config.toml
n_experts = 32
batch_tokens = 131072
steps = 6419
dataset = "wikipedia_en"
Below are experts of layer 6 (counted from 0) of a mixture-of-experts language model. Rows are named router (the router's row for the expert), gate (a neuron's input weights, with its number), up (a neuron's input weights, with its number), down (a neuron's output weights, with its number) and show model dimensions 64-127. Each number is 128 + 24 x the weight over its row's rms, rounded and kept within 0 to 255. Numbers have three digits each.
After each expert's rows: a language model's description of what the expert responds to. This comes from a sample of Wikipedia text that the model never trained on.

# expert 21
router:101157138116128133128116110143095156167121124158072170135165113130147160127137145155142111111139153100148134162106150129132153160121131161120134165128125150122145125117097120116115094121101092
gate66:137129148149084133158137136158151139168109111116131198118117146103150154129144117135117161096165139114185119135184130063084120137145139134112137156106120117098138135128147100131108149126102138
up66:138169117118110079112125115106118109171117121174122138104092091136131142137144146169153113119120094144121148086119083154155128121138152145154139109104136125154099136143160124116129091154138126
down66:134134152153158152144112177107169122123126122124113052120139105102078145137128158116136150142092137119110160133082100148162140159135131137123123097081098107145126175159143139137143110129118118
Numbers in parentheses. Digits in brackets or after a year's first digit in tables and lists, such as (33), (6), 2026, 413.90.

# expert 26
router:124174133138123116105146139157103138128088182165098128129147154172101158114132142176153113140131122130111158150106118130125155142141106140108151119126116119124134127157124139167120139134100139
gate0:134139099151138104120182143129102154113124157154111122101147097172146133173149113155127126128122150104157097092164093134154104154159121109143090153104145103112139145123129138164137131147080130
up0:143132165143146154135138160143177099161129136111123130075109186126150130138110160138153151124118098090122149127136150137082143150129130128111106131134149107135159178141134103137131149106106168
down0:095116112132113087068087130108147146099090114136149134148136088098108146156143133144132161114095150110160104142119109111137122106140137091152138137136071089118091129120150101134107111165110115
Non-English scripts and languages. Bytes of CJK, Cyrillic and other scripts, plus pieces of Latin, Spanish, Welsh and Icelandic words, taxon names and coordinates.

# expert 14
router:114190116110143115114154129191102167141108136116117160154152123151122157092135134101137146136125166146123187119169156143101121143123115151185107108126143137119128128064104150127101135127117117
gate0:133156107121130163122125146116132119088085126108115128119108118143153137125132117150102152162121166117119105130094102119123107108131151071143127125130171101145167115114114140112118118101150110
up0:104112133109130112159148117128114172125109122179140110110145104109113139134169128115099140126147089130115147213114111117113152169134085108107132197096136148127156165135116080155140139099113148
down0:192101126163123153147098175124144154101116109082092158095124117126153138093078145100164106115128128093147121078083139145134113066123118146135175107143132147136108092131101137093094098142136096
Personal name pieces. Surname starts and surname fragments of people's names in lists, credits and results, such as Jones, Taylor, -ović, Laver, Galloway.

# expert 2
router:135157142131164089126156090104081168127116102138086122129149113150113121108107161146130066124134144123146131144073143113118158167114132138122134126094085138118124122060108123111099079106124118
gate0:086118164122143080128120150118132124134145130138105102086149124131096152118134092085127125133115117119139125166132135128129172152110115116138177122131163106074091092101091158165144121110130161
up0:156106129102124201102149117158162131147141129097168134135134118176132130115130124160113144094138093070150124103139117119159097174146096102100119113103140132104141143132122124093113147153107154
down0:104098122122138140111099149134134110162131067131163157131124126096138121105172092102160111115156151075136127131086130115098139133156169124163088112116154105130121166151093147116099106111126177
Headings and table markup. Wiki structure tokens such as paragraph breaks, heading markers (==, ===), table pipes and separator rows, plus words inside headers and table column titles.

# expert 12
router:126157132112121135122145132157090152144151163138116143143126126141149142139087087135133128107141149092134145160100144129136131170109098121167155104098138104124132115070079157132117142086121136
gate0:112139129144127137106136111117161121138201154138141129133140131136103138122101130112124127064122100073078144163099116127122123113103115123149129139124130127116114088120108089112097126119142153
up0:161124139132160124123121154128179133100159163122114104100163155146128102132108102156125121150121120104124136163117120124139116154151122148150080125123148140109138176116122118112150123125132099
down0:132140136158140125149142123101091065163077087124131193128149159100130104126142128125123143136128123108122150128087166172153155099101110138123162107113127143105085087150173155111115150127143136
Personal given names. First names and name pieces in lists, tables and infoboxes of people, such as John, Robert, Kazuki, Spouse:.

# expert 7
router:115148137166119123165185125151091147105112108140101160134159125136108149107116128116176125117141162138155144150105114137126115143109123183155126119128082109105168134124102152151131092114098114
gate0:087134156157154155138125146104136148112117154107085149154118072147116123122095126130135144136132120107124093130151107119164151160154146166157104131127107117116157115143128134126121105119096104
up0:134120119122165168134077124151137123145128112125138087105144144154143171126128158106110151157135147166087145137157148121138106106155112102140149150158131132122131112135121157104173135106115141
down0:107122081143120109122090129109128108140137130135099129122148136117095147122134118126112137149116103156114097116101080084119103168158134169149090154146096113094138098115168125125189129124140101
Sentence subjects and verbs. Sentence-opening subjects and the verbs or relative words after them in running prose, such as The, He, was, has, which, who.

# expert 8
router:149104127130168137132135148169113161195106136143086143170160095122103132151099157115148112090141165120130151156113134119139169166173130144136126139127117131124145126103110112140147137099125090
gate0:091132131155127118131112141108147129141157142090143134119172165108114114151084092135114112148124140094157131138124169094149159146128116170113111096120134111127114094112105147150084121139138126
up0:152122097133115103146123125151141110106153134144159093089113109150133123115139077136120123178120083170110131125116116088065121102176144156102126131125136141178093121113113120125082116148117089
down0:132083138121118116163156107120078137117149158130152052119108129083152131110158133166137171140124137157112132128118147085126095136114129151151123114138123130092143144114119111115117090127107133
Past participles and main verbs. Main verbs, mostly past tense or passive participles after was or were, in biography and history prose, such as became, hired, claimed, began.

# expert 9
router:128160132121131108138144116123119160155133118169115135142141159124046127142135111140134094130120131099162153168117162133140149140120110162149130118091080153155119142113126141144108111128104135
gate108:097133184111082117114120145090114130104144141141106134143132135131078151106126124161094132095111121121090127094090131110164125131066134146077118140134163101145124197109123153117138121141107121
up108:102139137130120126110105171150134144135088136102111117127110150145135113126187195128094167113129162165153124142118133128136119142099152126114139159109138106137104137071093078159135166176156168
down108:129142192106105091136124165136135118137133151163076128116131159138138157100145139205114122124102137136120159144150131128113158130138131079106116103132111167128120173126099068106088121154101104
Mid-word name fragments. Word pieces inside unusual names and technical words, often adjective endings, such as ic in Zawicizuz, in in Norepinephrine, ada.

# expert 22
router:123149107146144073120127155109107154160138138141103182151144098139117145075106131128126122150133111093180157147092146107117152136128121185116118121112124192153158145146107114135127135125128141
gate0:135118157124089094084180130105159114137120146120131133084107153097115130096130113159108164110168116103173159132179160125165098130143124167137134119129144142108114134142121112157057111184117165
up0:164145131148110099116116114144115094127155145132152115128126157134154153109110163098153099112099109139126099080107108111126120106069151136103117155173121127158147172133123105139151148152147116
down0:146082119152164133096089148125090129113134071148108113085142125190148133072147106100090185124152109147108145140138138096131106120096118083107121136150127130124122106117142153113120148098139132
Headings and prefix pieces. Heading equals signs, paragraph breaks, opening quotes and brackets, coordinates, and prefix pieces after hyphens or quotes, such as un, re, -f.

# expert 23
router:113166144118121122165166099169130134119168121149123133143164149145104118134110135149133137165095120115150138162147144098168113146120115167146147133081141110122130116087090148107098120103088110
gate0:131116159116110132098113089139136113107144108125128153117153157122121078126124108180072160160096113101102101099124134106135161081112161155113122131147121137159120104078150126104115148102150077
up0:118139120159162111166136119117098147130134133140135125123128116100141123130155095165086130119155145094135150141082127093119119128153156140139144138136118082110120107116164130143168094123077131
down0:093131096115121176107132162108120143161149103106128133130089102133140153139127088129179112116139103126112124141140161121123116123139082130139107096171146132127113143137083093086125158133124130
Quantifiers and prepositions. Quantity words and linking prepositions before noun phrases, such as of, by the, with, many, several, three, few.

# expert 13
router:095177113172158096149141197132108152154103158133134112133130135134062143126100151160124107112156133139159144147117110112136138147130145125161152118139153127112114132100130133143152108106110083
gate0:101143141185095095137098105088139153123086079141145130105115122140125130116126167105112130166130147151149166153099152158111114139139124099198120128164128058141170103160156154134138092109092089
up0:147119157128134121122158131184139125081118178119124108145117111128097132161168088109156157100076140128118097133125147131107126141156125150043150096134139157197104091114094108109106089153122119
down0:121119107194131117122125093155098140127089124106105117133139157150117124125111123126122179146132106105149131116122130132120139126088109052180116118129119148113126129165095095137119099137108143
Verb and particle pieces. Action verbs, verb word pieces and particles after to, for or in, such as take, provide, end up, depose, forge.

# expert 11
router:118136111124166127143141099136134139142152102114126116115141134156115132149108115147147090136149163157162150169081124142129157139116106180109126114117103106088124161147079166147097130116111089
gate0:137142135123111095179155126120111116098114091129108129115124111160142102105103105144115138127081171110138105130142126099127126138113132151158105121150136148144131103139144108095115136139114097
up0:138151112134097118121162110132141093104139108153089111090129152134122146117130123150122100149159195152127135180124107124109128156119169149103121159162126157143132164120089147109109168103129134
down0:145141108188105102127126096104112102114088079110120112149119102153122159169122145112113131114162128147139094109076128120147140124154104173138123084143086128142101131121167144120144105122147141
Mid-word name fragments. Syllable pieces just after a capital's first letter inside foreign or uncommon proper names, such as R-agh-av, O-lo-f, Y-ur-akucho, S-an.

# expert 28
router:087143133129112130143158127154117175148088117171087128140134136107125141154089117139103084109097149123130147157125157117149125157106112173131105118131133167088143129089114143140123113129127108
gate0:121128110151132109132124114083152138136101097131124143122118123083091152117184130138103148153117129096111112155119185104168150102135105089130132122135120109072124152105146135154123097130141120
up0:134129171097108123140129142157088136149157156130142113160138136135122125132082152142150131099137102160121117135192151103107109149175099147127161108165124140153168116145133116116088095094118147
down0:141171120099086113153082134109120084156150196120142157116141134125106139141115136120122130138101100143174144145117131088111160150145131127130120120123126101142150122160127102115122143098137132
Sentence and line ends. Full stops, closing quotes or brackets, and line or paragraph breaks that end sentences, list items and headings.

# expert 18
router:160115102111135138130110140124097180164134134155098144129159136116103146105111119136101129157129135112113162121135144073143110118145138126109116108097059128127129151127104152163129082115108103
gate0:124166131141132079112145164139126154087139102157141158127171136105143100113116137129098123126138143119126163120129091113110132111082103131159145097101145135166098122138111124123135160147144142
up0:150142144117159133135142145133150123128178134112100141172122128127100125106133136086141132158129120094121127151158137123147077112147176121108129108084159102115123117100128145123087113115071161
down0:131114115103130137162128097106125137126105099145116151110085127157132124142146102122169099147114136083090116144128120130082150126158121145076110115160139125136139176166111113171110139117145117
Place name pieces. Word pieces inside place names in tables and prose, city and county names, such as Chonburi, Rawalpindi, Quezon City, County.

# expert 3
router:089126106103118121125116098170102129142144161126119163110133126121103146075113126144138105133142142131115166110101137150142112132119077151132165104115141078149138124131111127117118104159110098
gate0:147086165161144111161128119110118129136122100092116124114152114108131126157100129148106129107130108122117095138153110068145148135180151124111085153143105160109116151150120123176115188141134174
up0:122113122109119144132121147127190147161146120095149151140113152117131141137137130111132114122103128107090113165124118098130110161132136155087140127178093114143131111133112122116131142132099120
down0:159085155102130126125150085094140130065104103158100134143141146126150139137100127128177181085134117129165141156140161119147138114131170172082143127114128135121142130143126104150139163110117167
Prepositions. Prepositions starting a phrase in running prose, often with the following article fused on, such as in, at the, on, for a.

# expert 10
router:141105124137125149125176117146107178137107135159105127147177130145101129135132126136087095129142144131115120136104180099161120158162102136161139073116116158161121134122104197131083106097120109
gate0:143137088155106120178112158122081129148064091159129147139150137103137167188125087140099110146135171155114111106159123136135037116151114081112123104157103137127123126156142105162082098154182121
up0:143133093115152123088144132115146140084120107150145109153129133190131096077135118150109111119132079127116141218138132111143148188119142165077161201151157128125120116093101159131175172135131139
down0:136141170159124150147114154125129106144107115110114123139097107092114128124098109087135106119137156150114125102097180131173145132137146167121150116143098128119092130110148086111132162166123149
Proper-name head words. Later words inside names of institutions, titles and works, such as University, School, Museum, Party, Hollywood Reporter.

# expert 20
router:105125107104140156095158129138077137155149119145083151108122149115095130138115124136131114144125133133124125143112137113148124149168102140123128117154099093115138124076081144155098080133108114
gate66:138182167116137068111091088127113086113132119126127133122102153108105130114100135165120143143122123122180098148121136101088088153153120116140077132095132143118107115140115140145120091169125126
up66:151135128132071089141097122104122137136138084119124127098143119115123133159111119140148103136149145088105139126100155079132132100120113164113151121131130113102109134080121138134157130120132114
down66:147105119113093133111118127085173117143072115083138126128085167125132163124104106097120135103105110155114143126141133106091099116128164086144123144175139129133080110078133136106092126134131128
Numbers and countries. Numerals, years, prices, percentages and country or place names in statistics and tables, such as 54, $400, million, Germany, Japan.

# expert 17
router:129159149113157117123098126116141163131154133132122117178132175138055126092159110137136165125174148124165131154140163091098130141140095145137120133125111175101119140137098147186127108108081149
gate0:105133100111136148153123131110137119116140159093149113091133148134127137152118109150124152115135123092093140100096146135162129146104163127130130129126113141083079182153110104113122136136120155
up0:125161123094074121132088112097145121100143105106156142152121117091146139104129129118124127121158133123165159114136155146127132121139147082116087109157111168125106143124134123099126111128097142
down0:110107114122093145130140151100200158156108091127127127138134134133133141062145147153122136146107148166137130111174158118157119145127130165134135127128092135150164139132147149158137137130173115
Common noun stems. Beginnings and middles of ordinary English nouns and adjectives in descriptive prose, such as tick, roof, tank, trajectory, heavy, gray.

# expert 4
router:077142101135132096141143117149125140113125131149095134154159119159115145115089122131152123108118132128088171154091166123155166131104126148116142124099100143102144155086125122112120107152141127
gate0:154158107208124104155126113160131122165121168147144145102113086149119139098078173148078093142169115106146170145101093140178094132125106120133147098158144113143123086147155163085096103087149135
up0:109159082128096172119174128114146121133133119116125095153144123091120145166135114108159142148149154121136120139090117138114133104094146147136078128076106122132116114162126128129164124154143126
down0:138154154117145133121083130158120102155145170095160125118099122151138180138152082134154109155115131147168121133112134144109141139150156141172139162099109108149112143106159113153123116112131101
Word-final suffix pieces. Plural or inflection endings and mid-word pieces like s, es, ers, ation, closing parentheses, table pipes, and object pronouns him, it, them.

# expert 25
router:171113131136191106107109095132076132140150125133082150125150100163115155105092116144157065106155157094123159151093129143134139156122105139148117151093090125144141125092090113106096086117116090
gate0:133167116073161099074153113169091127163128159135140101109140126141114112123149153153101122147111129115133144088166221131153152105174153161156145138140101153090137163070116172132087109137104113
up0:110158161136145098125108125128121137137156074089144072150111155105137111102108126142089147134118149125142143091148133121090127129136077150131160119127167143141100131101134139143117174152128119
down0:134125143140110150120172134125133115119148096120105115161143071149140154168118110144118145146101120155165158121146079131099071193109142132145089117194123116142146142178095128152120143083144081
Commas and conjunctions. Commas, and, or, nor and semicolons that join list items or clauses, such as England, Classics and, Adils or Helgi.

# expert 16
router:112104113131134125126146120127095142138168121173106158122142115130151111158105126158139104123147167120121146161124174091125100096129102105126137115088125132121106120138114158141126072123142155
gate0:123112090149137130119146145121108182139123105116121126134132112137109097124181170093102165105099125170087140066152122129164138147140157149108151136134098137156136140095127143100117133125122114
up0:131128106147163117157137106105127089160140126158132131104119129161133120151120157162147102122146129116120132080123121097152128090126111114120105160111156098101137131147128115096132116119165152
down0:150140119125149149167089104153135117143167158176105143110113096129166119175118164136138104142118143118127156128127086125155121109118117119120140110117125091184133104139099088128114115127120092
Capitalized word starts. First capital letter or letters of proper nouns, acronyms and foreign names after quotes, brackets or line starts, such as S, M, NA, Al.